{"num_hidden_layers": 11, "hidden_size": 448, "n_experts": 64, "experts_per_token": 4, "d_expert": 64, "d_shared_expert": 0, "hidden_act": "swiglu", "moe_layers": [0, 1, 2, 3, 4, 5, 6, 7, 8, 9, 10], "router_score": "softmax", "normalize_top_k": false, "routed_scale": 1.0, "balance_loss": 0.000338, "balance_bias": true, "router_z_loss": 0.001, "router_noise": 0.3, "router_bias": true, "init_std_router": 0.0391, "lr_router": 0.000778, "vocab_size": 16384, "norm": "rmsnorm", "norm_eps": 1e-05, "tie_word_embeddings": "early", "optimizer": "soap_variant", "learning_rate": 0.00252, "beta1": 0.95, "beta2": 0.98, "batch_tokens": [32768, 65536, 131072], "max_seq_len": 1024, "train_tokens": 406000000, "max_steps": 5623, "dataset": "wikipedia_en"}
Below are experts of layer 3 (counted from 0) of a mixture-of-experts language model. Rows are named router (the router's row for the expert), gate (a neuron's input weights, with its number), up (a neuron's input weights, with its number) and show model dimensions 224-447. Each number is 500 + 40 x the weight over its row's rms, rounded and kept within 0 to 999. Numbers have three digits each.
Before each expert's rows: "mostly gets" lists some tokens that are sent to it at least half of the time. This comes from a sample of Wikipedia text that the model never trained on.

# expert 47
mostly gets: " Coordinates", "°", " Genus", " annually", "ová", " Spacewatch"
router:449552510502511542537479602515480527501485512499486570453550483472566538529510505473507459540446497523485492549537497501463450486499473460531503512497508508475441561598479471471503493444508537524511427450557475508533531517518451486498460459495469458492519579567436484498519500480511489513468480537515508457633488512480538544509480534507537485504489502539429524480518466495528497513491477481549474498514533499551473453513470515510499489522478522501499550473500512431537477492551551407524461515572521482571528593507552481519449530521530552576524533475501501584397479527492518502546513510574446504523462498498399575496495494530475521490547491454465488464544520527501565506522
gate0:461533481601481466542498484513505471526488422440522500530484503533543608478521533510432513529529490466559508541498539517492521448533517475441484481509475523483476555451567535436478477502552540538554457577518511499502475512503504527494470486555502425558485478614460495502466573521458523460547504547471400507547547626492589521484511484485531505418473554500386575475493457533453486492498469463473495468536544545477538532506583543431476572527490527472474477535394499539497499457514501473518496478509509538548527516495464508461512480437457520500429500568562479473511433551529489458435581500492598522465513540507458515459535463474516475524432522451476509519518421524523547465547
up0:511570463562464446557530504494524499506476426466550512568483525518565583498537556484482523494485470498570508502468490572526527473514504503442486515500495504532549567491561535438497491529563535503538448528541547513486469505477534531465522566591509487541502497578459497529463557515472536403525510527473444530551535616526553489478499473511548492367432556529412584518535461516498481475499496471520478489497545574472524492501577535489498582512478493484490460553414488501465511451496491453507459453505517497552543507479488520483545457428465485489475501596541546453483426509476517483467564455462578492476511528492472516453527455473450460525477559428463504496524412512582532427532
gate1:498433520478437445396555403467500522478510452506454564466542463493475502474506512459557530490490552575408499414506453515548549465466529512509445520486504584454524508473534531445507525546464453529540525548500467542531507424550487579521470469508501548451561506525616472511464417513485528577469469504410499493455511432474511443463579424517525480513558505547536449456498551544495534516536496467522560523439523502519552479472510383463570487540511546487483478497540457496543500460473494498495493553437527508497454490484506431461476540469473550588520500511473509607491484459538509493510527540432497529447449497577535553549519549516508425473457500533553509488507435497494489504498
up1:472497479511413480470490440470434541462539477502547473389543460457530565443493491486547430475513527521455455419484450490501557516485497499452469482435539540505490491540581472448488548477477446530518484476447503500546548511507470547503503482459586442467544559537531526477506462510503544558465508526460542513499501518450479515531538406510495460415516518486580464475608528548557511530521487506459492527462469518529499485577509470445538530519477521483391440408550469497524500412501509506527547523446560446510429462455547494451486549499525531512475548542481459556488505509512459525513434543509502516477498503534484531574533579499482489472477471483536519501535503493536539505532
gate2:498505511457474472423487515506519501525519496427528472521437460521463495401500494488525507502444470522496574536466525537492483436457467481471428546466494507486455458518523529458545504552540438468480507448547600538518503518460506519519519500435529499485555470490544469557495561503565502489487488535444455455519486609504480584506431550492444549515463525518526534503511539503518485495420542511498468542537487531484565500509550557487475501478546490505428412492573492540553504592533524534457469495511493415466412546461522508495456512491547491558551461500542588515496468469538418441450471517509539456539568439480431562511471447529498512505491555485495526467448504589507498515500
up2:474543498484518469516506536508463472431434527550525510471536480501515495567469544533465525486526570461506469492545522482526513543500531490506485434501477463520503519525525485495489514467442568507525478501479451448535490535512543427499464475509440500464438551515468531438500480491421555493538488454543587562497551405531497426515541434511536466567495498475469448472504460517481526508506450530491546530479466492519487478531465429474524502537432502446534561518462517531453525434507517416492483547535486625532486452495504509514519499474455535434458502521496422448548524539482554571496524545541455556506418530504609542483493547462475465486507464536550423493525492395482483527521
gate3:648532450490517492495512487502489492539497477461494523349515519419390499442502555538518505428534467532439509492462429535580501519443463476468449507504472588543509537502483458464541525551489516464538466499518467534522474486493480508552464481444484557528525482440458515544533526486557493482539522432475510452458473527478509517498548480524552555425521466456501511521521480540466504496456523523473563508479639489503540532487528574475441507444490458509462508441491505503510538504542499522525556475500492542522452488410506453468473488403495512496520510503455522506457511431503532511496481457534485525503504533484520419525537492441534518510471530465445516518506560437584492493516
up3:350503557493474582522469528455544489458481507497471520636483521521566487508448419502437524544488551503574458505552572475434452484564587537542550489479555417524497501501534463524466486495476469508518516462487554448467499557517500545462558528530466391444475520460502479484501509497434485551511447521517498581519530449518449482484463440438470486551469552509488439522454502457514498566521503447582458483475384526509496442497479489491581507570549522511561505532476472469506537463489526476451420518542478397499494442581456551530526541566550516478500480491547482535544507547506469493509555552494458482502478457479447517496451488558444450488509464539507500511478477535420494515527
gate4:493501562448523456502469516469503486484561534481509488483544543494493470500455481411479507543465492518478494537567507492504492566489481484536482529392481548472517555424541453537528550481492445517537561477474511462507486516525492484430501424484553513475560509517618467475511586553528474455547451536498600458532593517462468521462538485501515529563459469469520543481514504491461552499515471517476469483582513488476451524550482510494465530501586507507460468532456486410537457504508522479534492535467512559533508493469539497506439519486519548497525469448529452523544449484476538456553518558486528546481558437485473495478446464493462423514492467396450482476477527546484549465471
up4:496532551476533451489411486447516487492560552512523478484577500542505477518448471449455504552476484523508515569497483514489488618512514463483493546438493580480522587440529470488577537475491494500500555519457500417511486496494476482437492420502506521505551470542595483486546577547548460461510472533517589484511557520477436537457545487486511506550483428481493583479518508527486525491521544499513473484558534512500490560616504508514480555439592571543470509501424498406550470474495503493501495543459533542554528528488568476491454515426463516534568466446472426559530458459482519430514468506498506548535540491480533517517480442509477416510477476399441505486499512508494541500478
gate5:533542508580484502499478475396501522558593489489557564420485496452455472504500545398434498505571485477465451535401496472518517514515500469509529523479565504496406495492516421565513515483513487606528531424395463468416525497502564538503454545522532480492482463479480537530522511516486457511459433476468496480541463453446518477458505420448476498445470514528458465411507496461465542582474518501540508433463447512505483463443516596557466487518470499502485467519524430471469560499518536492537498553474547518459461502462502501579485532461508568460512526508455493499516519454478466466497536487534402499429523603461525456544613525551417487473539498510505460415479515439476468505462
up5:484491457473532538474529531519489427426418479538462482559495502484597474541551497529626518512482529531472543435598406511466469545504512520568474529486454514516469465499469542445511510478429472486481469509520554555508486476470510516500528482514538514505570530495545469449524521490529551420532511499527512529455545538521521449460469574489505482486519506518539498520502446497546529450553502489505557567450524491498504547517501439442523525432512495517499435534420499544509432510520467524523460462486479504592484495515514487404492535567565492532556490483492504457491506607439524496533438504471543523567572489565557585508477472475502475540440457483555582493469479440514508474496
gate6:545519476482464558372491538464520519500479517394412508412496477502504501527531557491443480461510481561539454507556475555498494555429502462447475440496444484503482492520583505498491519522487495478455554525531487486526502525501534521490468552499496438526513550518514524466459424490474466494481447425463502481519506539456490442541499443573496527460533495559512448507567521477475516513543452528528570564609517521482533583495459553584455426544621535462485476464504507471491504499572471497405415522540521519514531535474476516464534479456488469511544543511480492532483452550418501552494546546526508476452485465518507492520474489459460492542493472483529515469477565432497463504517
up6:424472535550518484569521468551472462494506478571571516596537485517478535450454459498535552513491478492443539507509532465487511460528455559524537497521558523505537494420473508527542489422452497531463433493517496476467471482474484496522526449543470491472513459479445482543563500492523518514524564551519589536486470465572566572457509556484476490548475525437465563476443502577554497478435543480474480459454423495501474501489497492458524509517449479523531539583520473560505525490461443485537576461468527513516466459527515521490453560497514515478494471514512511505517533454510490388481447476464475506544477530482496525522526514522579533525519532523506485499540458527413593473459
gate7:517483488479551446508538583521469497542556513525513424465486491512461472552513495462402505491542488530554494522573549489544502480459461596464470535520451461489492522508485506517465479547478501610545532479482552512421480502547533464518538525479539476544551498470516505446543531468475466525529460505476432491536509532582418574571472504500533481548483503468509501591500486545507491557535511480514471569530457481454498543442531456521491480469507558607480493505489472509588478501507511480465498497428533481508517539526482509470465521606502465494511483450526479523462498453489518501542494573501496562496526412526468509538530478520492551475474525443548478530528514527528458501500
up7:453422480542473572513525421498443530466453543474470553537502523498507494482444548503551479522485417448522476460481423541527505486515516478517506505490565581537581489502474468457531463455486525462551550497462513490506468528461497499471494512570459456543511518545512514561498475505442433500533497559476489440494519494412529460435443583522451492559469477556554479477583466501500588474512472532534572478532498547576545472505503494491492481472454454471564497493584509533483524488463466449524438475516508487468573540515588519555558506436478485509493559554483497477489437450598513486530481468484527469499485486547513498463530538454579500519569479531485499505548548522462544491526
gate8:523388545587479501507458456502416555491577538434513513546506542412480503499548523468526515563454504507434513592587464460495481456463475503472518504492512609573482486506439482557569495513513442479517485476484522476509472500438529454543494511478543571507538539438497473561483552521528502573495453518472473562439491510492537510466555519544504574482475508498521496512459421506503515522477558625532523534517508533501528480449545531481490476536449575444457514543479499543557503495498515490555508494477414517522513543506523502498479444508415546499437542494544534569499505524544569488521523545478553519532520479500467476509428517574478518502471546552494525516455489518532468500473
up8:550411538594460484528472433481423553510551530466516552556533521453500501538515504464523518563491481527458552540587450468496465505459490499502501494458525592546517513503457459554557522469510476478541508454492522528490518493426525451546494469498533548502540495440455505584489505498548540576479479538473433571422517500475510482449539499544500527462498478534528471514491414501547518530504542582515491498533506569515559477478558506466496478531494556434459498536461496543560510493525512511567476495426413522571517525517560510506469474541439541468449581501529548570493527542531512467523536505465572541527501478538439477481461525544462556488478537542471516548433472550512482492480

# expert 53
mostly gets: " B", "S", " D", "B", "L", "C"
router:517542477442489522448505566471501412486495505433538543502556552481551500492537489502544566501490473494508454519565483423540509464469452442455480576477510546502470507580470470542505533480544586530524462482528515507453574497448503505478534499453425440484554546536516539531468420486528506473535435519549512457589414525518555511478434524486506562455495510491511491498486501546513480492479482517550510509438488528551481442522422502572518500454503485509503495494494434484516489509618515462536465538494491499526527485484534499436500563533485469480472524455481461543497486561563506509586515476521443582492450397521433528471461455456440507421498533437488494455505524451515479491496
gate0:495525485564485476466499466483510422482507463456461524511505529481533550443503573455495517476498541615551549405519485505469464525517491498472412538468465512603380463477478502529421550554503444451488522527537510494429562480547505467541469530523476401464497555484532513513536488549517467484508540527440486442476468535488520453502529502484485481504525543592457479507525525437559510563453560476509459455498519480568569558524447506502534484495581545477515495529485477487408518491470538522471432483521501531472533502532532545415511498544410494435568477480530467539488508482432488489513496431458533462510572513459534518504495505513485479521504565532469507491579493533490468584476
up0:493514491515494477525510480534468494539479493568434520502521508488482439525466552556438450565484528519549528562521420501508525495506486437528544513478508552466463591493516579530477482504418493537545478454508507503554441575539528482476464569493493434541525500349523490593474510574507470490610550596499486549489443446535493411533531502476422420575531432513505435506465513576519528461493516540558531521503506533513514483505470499460454469492478491564536471481529494471473549537481465479529493497570520484404492478481528511509489540556496503466538476524517486472493544537481605526511481455500507522528528415491504494478541478509442569462519526547512511574528457478526489504571
gate1:510479494498495532493487561483490473544428488506506457412510527466500553527556513507488498491514453519516474563559557529483454523528494513469459525456526468540440502506411511522531473425474477520477560405464499491502429537478507471514523490482547518549532502515489493494550563514514560459521520513582484472543453514513474451489498460501491506463575536512444528518475496511522497397558523492578496497535493481479521498526443605598518524498467544486472448425515475504508574501518480485431497578462498477501536474505545545560538516585513453489550493490487487453505495618491462583533492484479463499481415559542523518540536459492467484460467460539507505538475525506548553480536
up1:450511520503471442468534454557473546445577503528501585584439498535543475497433458487494502500512583496502484485501463458467512468457535502521540495563474516460566509503537503448463567589505507462495411505554476541520506438549499556495481473568505430470466509497500498504464456472512523562488473427473511497460531531507538522519554446485559472559451474461564510463537483488515494613476494489458531483422530469499461522488579416425529489526613449480515474548509458480486416496474530510549507434540459518497517448498447405401494510459489513483497498501509522567544583453513551462452498546498543487510511442478505409531485491523504493555529515444504512467510472525453459479491
gate2:548501466479490521456463505500543559509588544493460525419439490502501515534561520572457577426510507507528462478540390415511491478454493464515488449525485494558524539498468471388493475522544523490549495520518548544448534534533527468429577558514525600481529515513533516439492500396489534527501501463573502495455567541510541554523498514444471476515450492542513600545524533439524467485441447495523482512534525457487525475510445479461513426518458543504505403536500481462477524519517491481452506542453485527531440450453469481513456602479480513524409499554463503566555473433462441494493488425486528486491503566506517442489507442478488486536504479439464491523514465504516468534489
up2:393488522555525538557530475509503457486400410540557494547526527491521461487419474408490430589521535462499497505513588632493514497509468565488482544479506560527487446489586507622526570442478495488472505496488452476569461471465510581583460468496487394488476496479480516511479497547534458479500498500409510508526483449526482437487477476501530532491553479449495402504522470572481486477509508496508553508463465537569491549477524528564499545487526475509514564484534477521478490484510558551488514498551500504501527551547497526516528397548519425443563495440519534443492521539521579505524528574524491484494513505523521551496504576549508503462481466512522526479495532493459508489484
gate3:568473448583450578561457458493471474493479443506507508437530504473525502512518528475514468476482505433439499502480483508585494511472435520528454457470554494496525532489534473544455474401641485494516551572537525455459509451558563540501482497533499513472473459461524515561510502413478403464539479441472514517475547400500573528466514512465510464410455473464529501556540487469530434474477434470465489494525496500596513524448521617564511419501415528477457555525452425460532513491556425596468546431584520510469485523488463509490447530486458468477511522380508512434498442511529527470538479547452502491515539508534527474467460563507554505471520516567512507479450524482520460496502
up3:387488553421474482453527562566509554570499500491503546485451358437494587548383475452490486504572506432568512496496534464409558574518515489483550503514500509535521472517483531490546484549435453516581545457492489538509486460423482496498500485467475448553524478548473528430495462479485495502508525530536496519510494513473554474497532454518527500547518444493556500534564481449432502530513524538508496479420460482436547504597452546501507513532570527503526483496493486470503482519561557496506377542478463506504491536523514486481494453560517508565477501501518496484512483507505502493492478479518480470502455560515522542562492502494494534464518527491473495490414496488398579490458
gate4:544443453524444529502496496490497516464442491525517485381535528478534588510534478533471497490517478542524475540519497499514468481458472510443515512511499482461589512531465481593482562558565532509462463546484491472483449552528495498518428513525574386542456540544467464511447550507526472524480545456505589460549481579534500497516498462537535476443534518453501423390473528480544527555568474481535547489545505407458501495513501492485497456466505478470541460517515506465535525462516484542495555465516448503534522481519494541456518505506521474521457528531553507595515485512402500491499505500539547553551494423408513499523498470503539512500555538522471475485534522501572462436486
up4:491572497512586488550544488495523481494536539498471473617507491532470431484460557475543506514482532485496523473497490571522510495532538485530425486482514542569504486483536563449518400400433498451542518472495496509496517448506493528484537499483417595440525537509528555454568467489511525473500462537509416541481460421466455558483513532468483479507528457546481602626489448521515528488433487540466469486468455568572458550461524499554525515543502509531445517533489529521479432523494522484507451518465555479468500592525504485505453489455486514456538405459464516445485497457553522500480475536506497458468470532542475463480553496496397481526450499505531506508504481499438502563504
gate5:589481498535479510490472502508489509505514534455543502365529430475444555450480516574445518477529442510551480501480506458444504393480517474467527506518492533539573535480480505522470580496525515515484520514532517491557466523548471444572511425519518536477477490546482501569386515520509465516599531483491451525492462429527558538459463605576520551491429544529498601532583482557488433366509467525476531569530506521468498525489532540499479493522489564486538539463481526496543475457476574488564546485531468502491402525508507529434501583516460548519474525465475509500530500478478456469498527524486484461505514456509519449525532513451518513493580457480548430518474474498479492424556
up5:567483489533494527495451498498488504469480544454553483410485430483481499440478546539481521465549432504494444482498471468487527418507515429503556526559533472552537545431511523480473517506502532552511484452516508493583456473569494442546515455502488515457440511521513496514388465495501477497560543481490517533494471425491574503440460481548504532469448520552493612571549494560490437361444487538460529531524513526514445525478523484489484545522532603495545502446484565479587495439472560482565510505550446497506408517510485557459525563518476536581499561453464518457543487505497497491522495491486515474492536471528487377495458495488465500505567464493507459486506455449486557396544
gate6:524476480518486465403610465524486543459584481493518526501535501544526512466528530515444567529528566504530452520537492517587477482509470510490421537485472482492483505459535544511512455562519482472521441532460492536528467423488469502462470521520472423490505498462536448545515482424564460489529466492525531511531465539473491436519510532492515517478522544543423472529504565485556524530537510484522527383526540515635531545461458441515480453485565493407517511480490421450534438480471472513545523451533476476553471513479504505441469527517478419512499519530454479509527473582439461477471496532469439506484422526460499548489501489462453487454494514434437562495431471511538512530433
up6:514491487508501482424624488550491525462527487463503487440542488571520526467533491491457566529503539494522494493541460491600492458514473532466445516520519513539503552485558567512526461584499500539549479512468469536499497464502493523494457483554481455474525532471527464539518463390545496489539522475557500516516483559447484456494563550486508575452524523528446537553524572500510501554548554514553541424544526540566533537456470481526487486451579505390511468441488484487512451528472557488495540441567495459542470507466446524422506542543468442496492542542465493481478485578457478503471518525458492514475431503449473502436516498486491494451452518437475530484457441472512533494433
gate7:496487507527482508515572457451477509519536445479480476417463424571525487495544472512488546465499522542483541467584466586478501504445537496460592569357489512455456422507520531526427453426511493424510471585474488537478504476453499559514441451543477464493493500496448480474523463474560470485518491493479458532541451507515484451470478474549516448516496523586579506577439465507499498510448584540531521486524507447532512531510517521495434503559533517503492479478517463532479444481446468488500487515534487528546573416515553490407441492525488451452546459485536448506459513552472482489456522463554506458495433525492490430570461537483481463541434513423496497509553566529451513519564
up7:473483531488514500434392501581514436430510588489483499542553555429471480515456490574469432520503490456485462510421541423560484510541494494447414462592507503593542559476496489478543490543511509585511527458491470475444542524526500455469507498476482534492530510512560510573458572495467519472514522563494539522529556497538536479518531538446520530533499448347473532496527533530525568436503422521474529485500484523512506441500433447532539497476467450459465533537468496439489552491513498576487469487474484468473460538465477504547510472500487577482504499531503499498534477433543545520528461577474518561463542512543527586514510474497550537457591500537554545473525463510519437504468
gate8:561485430543540454470481532500445473517564509502498490458512537526516478478572482505482507458475515552483503571540495519455533481499485496528476443537474477576533531529514465513498512515533459550401536512518499489521516500517511472495521453458469529503512511506487466605458524553549523527519499472512465513504498430512478518555520490528489509537524492466405540498456462483472475451509454527505513542513501513522491485525540473484504541508523497530501460523495527549380608540535463538524538562513513511472509504475529452510556521445514509484495471475530467540448522507503495480444569484577460465484524527448510493565490490495467487554576517403563513543529524544483457583500
up8:425522542527465619499504438488549501502484485473533543545500555479510475562452557501585521499547492422513495452467503504525479526500464489472548571500481501450512493492471512507526516452484526463555476465505474518450494482490470504557520553508499492467491529449490557399514488457425459502551497520517584497500525536492473484478471499470497430484453502488544497504561532569521519515504523459485495440524535465451499497463409528508523500537477489501504569498585460468542402475477518472507433411477516467518488489569480551462426473519487467569485538484470540457584483510493492563616446523423506553531477500585487527475471492483495500463401483560456546485541404432535577471457

# expert 27
mostly gets: "He", "Al", "She", "St", "In", "New"
router:424509480442473498521529553460528515527469560455451535417501547444547449483561497432525503494493501577444529513476488481536472466540470468522542563481479548535379514544453421580487481416546494470524462422501499507495568516517484505453447484490471371475502521592480478551502537435483421482454533492555444521507487541519522493533501496420493516465451478465468605471486464548471486467433468547634481472511474515582491526496425538484484436471522509465487537444550505489485502516524578443491460466492474479476536500456570547507537550488509491494496508436475474532479515490510521572635509532563542539503473460557476554433472469510506572517529481450530535482494553507466462529479
gate0:608428541481447494564446481438498499468470499552466507510542436504494605586572466590496454466485555456521452501559511572450517471494481549504479470492525555512576497500526622546521552528534508519463523524520476518524530509523545587387508426514477437530497522570501540484449523508463476547501519540538551522538512480537475522556448546442445528526483530501498390501544498469464490450475505580497478585510541502536557527532486518561454500447479527482556489520561512467438581475523445496458488528538532492498478525478481479488458587429554483490519513484508408465485523536379415513441524512613532446554480500519532495471489487516526500482521503444493533498493470520474375510441
up0:471478537541481567514451452432473476450521487434463551549505420469486539536552485540517442476495467455516478504508525464484581486466457512528523477430496498574568580495474582546488539511530584528486482584545464559506526491494462526449564412502556439515524495460449550519473544488512504527506508545534551517557559446522438528522485531483486475568524502483471449531512424498481486469523490510517488594517542535572518496550479588465530510454464503470538474571517507540519576519501413489477513486458523536469522531530484517501508558476492498459526473434500505526494515462459396518516457529583508476508485497538460522518509518491467510504536476541525455501495477455482496495461
gate1:501492434543492487435416522472452517482480464444522477533542575464503487509506561474484470504534434505553507477494377466470452553504489569505514540484446506465535479477488413500480521473505524508463490491581472514505450578514539479483503493467510462473508466504485542549510550474508460483464552449487431527478504497573507518459463471516551462505541500548455548510533550460538528455481470452531470561473481477413449573508603520510445555494500476495549476457529458517533562544478488494519519521546471543484472519504502494502553518493546471573440421460521539512439527543497431504544464449548494513513453498424480463442469469446502602476589495505515459503488609468534563491510
up1:472509460556489504446422498465433518513487477457490488531502507428523509515511544441446485513526453504517464482468378473469446571524517608478498501487474506511568449460515425479486510487510542498466482478562501522473488580508532514486516496459449496479487475514474535575525539483486493516440511468485453530445504460584501510438477487516546463473570455561467547557539542463539571437466468433535478569474501454411448557542589562491433579534468455508507451426517461526529530500505547501511494538572463550500477540494490510484516511510549485521455393481546554485475523548490416490548454464539473492519476485436491449457462480476505579487570525516511446471529590470515543500533
gate2:506420490459445514553578525515603516543518583438492458517493485517545511584489572479525493459500567487515561504500509457549547505509551512512476473528506506503439520488477469503459453630508442510504523558484522526499462497431453475542461491468540505494533531477451450472438461591500420511500434494570456456551506492525441507567559489548458495537482500523474479477506493519484518492534498440470564589574548476470470502532459547465458549483469497509489518524528501495564487545461444500473548536530492502489456510519522482501451506496555528532497391507543477486435524574559517486493544452494442529484464532466455615505556529469516563514508451496489484410533508579580429505569
up2:503415569488426481544522491558612491529488583464480446514519471558510483550525576493528475509430532486479582524495487474571551495509511539530478505560513466511480473480538492524466430518507481460502567533487465493472461472451414473529422464504540495483479501473413458461462456583522443499524471512550486530501551524555490467610520507563454491516459442483463495532530479547505553469507530496447556550585509498519448514559492564502461549501526510488507533496542503530568523572449472483405571506546534564459482509520499477498471497522547546538506418474583442492477534522517508487495493483470457582475493504498472556526522540475496584523517498481471480406580516599523460496556
gate3:527556476496518488415449475461494449453447563490466574526460506515454507537544485528456492528482519482480516490508438508468476506483504505499500541477498509515426576466498527554552518573513562509493481450465405530447523482511423529549521562453574479510443489469554478515520492446492506529505533459386506480582535477456493489520492596472480477497535507537548530462440549576463597548500434486538528507538493475497480533556419476502467427513506584474549554581431514500540499543482451485469420416545461484499456474492440474514514526568488451547518518460483457476508483508465465530431529556510491540509511531459573475500527411561545523465483505478440521505497474468575487544520
up3:468426456569500529548539559513464537484502492525469474460524495426580516449469515472554539463534489521531513518529564511529486491511543470521482477503492496536602495539519507461441512475475451460484549550536514531535480475520578489463440489543457538514579498547461478442519518501483551486428463568609482493496486488505457536501506488485508511498452469464495478549523486435487495490505494488447480468408487596519580444440513502549481569473496423541481409482549417468451505465522557479538572533460523445534552501523545571509479436440481545456506472507506537515461544542567495466546533477458529454457498448545473517509453569423483492518484477501563538476541486546450520523462
gate4:521518507567517510497559504530611579473498535500463466478499507480461454445408544458551482531433448530539487474513558502488522513464466527525502571443462551526402497483506511515540524455483537559455545549468505468494585466525456462493480487481478514543520460499528474529504483480520511428518580501518508485404461541551517529474467477474476558509412488503477544601488501511458533507498525469492462452493472472524466517488504451487539440484518488554453502461491504506569571437471494443462560468531454532456467489519419513510512513464500507438414514526557525544464560497472463527476535468488498486562443453525529495518501468442504470472539552496498485489531533498502453590466
up4:466482489541508471506487499398459471573487520536520490495513488458520554451495423487513536461519527424437492447453496555448490469485544486459553472522548481476609510503477450494522484497468510450459427478510514518475452462500526565517450487517570470399452530544448569484448515479495466499447469485477487494555496544485507569505553508510497366537554571518473506458480411472540506491470507538528518513543569486544496539442544477540525611525515509536481467589537552518481500519593469511547416530528515497465486578505495483500450491483528459460567457424527476489529455543456516564508489512498480481512526547490426456475541526575484551483504486508481483622462463498482527429554
gate5:568478500441524507569501547552443524509401484513485474444507479493555556513540568507538489495490484509495437444521539481462490515468436521531520570492501503488485511545526505410461434492472474495433597519503505482490486477558486537558501478520526500537410520497452563511487469529434522480475511489514554514471462498519441501525563496462530479449486463510468536431453500481498483505562552488539500440517512545483474560435448471465488470523548462431513528430478531528472482534475521548476538496388513521385562464497539508521551519553474512526407585478532501529429540390480494520528527463491504534493446508474537531572494553517520554533451502502509453504517491580484438465529
up5:502489503589435537451469423481557500481531534517509508558476515533448482488514452522482495507527490477518507540474459593521474508515564519471511401564546461436488483514450526483561508567559536480513444538487545565549552537501514475440402542438493573517502498510557426453519518494536527514598496523503452438515515527492537495505511540573523508527531467496499450528533477471510527503475521500495485548524491491440474486525504585531511514471398539525488545522471446461510476482543443466522538503581501540535452482464470496495505447458491512520554352473468480470530500557519499563428455517479479521503510471575470425454524436493495490466522543493442553484547515429495493520447
gate6:514476532529532585483417478492469556473490522453526555569508486463512494552412540498504472476540508477502521530545507571488468454570493543570514485540545537604544501496506514470462449447430511491526546423453480467454489575487423501579454561479479458554533469466464455484510485529420494457555492516537503485533387439481499503494526554494453486471472447457500461559466557469479533470487504532495500522479591471475531519545511511493456460479476431531495518548492469466566521471497429461507473554491490466553430474526555565484498533458505498545540514482495537401545553585618429511614471560506525504477417475434496503538475411493487512482477494594516485569544511458487551474390
up6:520457539559485467493595469491504441484494471466523477456431576516514526472566487485470578516533571505483513471487480439556424546520531516457517474513498492486517540416471505546520481537496441519513438581480580574522527514564496537559518539502506517525489585470550456527487520466489442534501478585461482475494573491518525539483512565511500564513563460530491490487535522522436541555516520492549495529506448493490544591463482506508500475508521522473449497489494435477461497497406394569463467500458479500556530613509469497436489477520488532507499463524517498510584509481509525501525491558423501485457554511551493553455510501522467497455446465502441442447441432503476475495530
gate7:498575498519493557488401534455446502522395539458521495551548530452478499531483469521463487510438495558505541491512502593554453530564485500453435551523577508495468506436449439531474547528509485490449566484461488465543517478497470527498548543486554444553466476518519544453547579497488443523483529529500423511434458507547556460547492497477469517478545536503539481537458494543490504436522505478533505512499561513510492528506530463497480503515504598458541455549516468437414496523537552409458469466521537512511528508521394536520476542458504505497457469498510490495491495605494488539492471564507464451523420552453546467421545396525632484488486477615468485455514510467504498504414
up7:466444492524532493543535470543523508492555456515496496442484462529459503517543558505511525520584490413518491565452560496435548487476528523515586400473437519441541493569499539474532399474533489527517463546558489555518476509532510466486503491435493584425463542453496473498475460462514537491531486394482524557490566419437514540489554487505567484527513453533520569511531550484570506535492519527468510502467446518477506464426494540484516459519524513512496571507478434557597510476490479553544517521465490507502514482559558466453507470548528487490476494449505537504556544466495574480486485481498549589526558443524462576505433555554406510479500509415540475493490438542439549503586
gate8:461482515486489504465450468487527454474507482443452474515395489488503452572479604488587511477482555491533434415479527513467504435440516536505556523531455491505433534502412517500470529418449483565486494446459457487449480495495559527554493499511454505522497567544581530461467490527553485462428482512457467545470502490525533598524532514562531498543524470463493472515540433477533462470454560510455514556497444506439552484502532473480489571448426513440472489496519480465443490526534434487510400467523533539475427556507500491450498472509454515508460486511504440507495596566564514543502481480496486481510464506467451528520490516515520581543546514496505514499555467468480602524437
up8:499621499442465552473492485509466488531510493403491463521444496468547448533515565481576559475518554483563481492481581506478521446467517490554529511541527509575500512497427520490519477390437506569451517462473508518490476514478554519518546543498542487506506540536583533474466445517509491483500484568472495585506507491489539575484562497555518576560464435512507481550560457461513458513484526512480523552477454494486545456471495510529500565414459503397460453494483568498460496520549484509553422473485479514519461519532492526460513477479545496480433551492471504456494504508537546511501516466579490538533461469524459493531471470494505565493540527502554531459558509494451550537477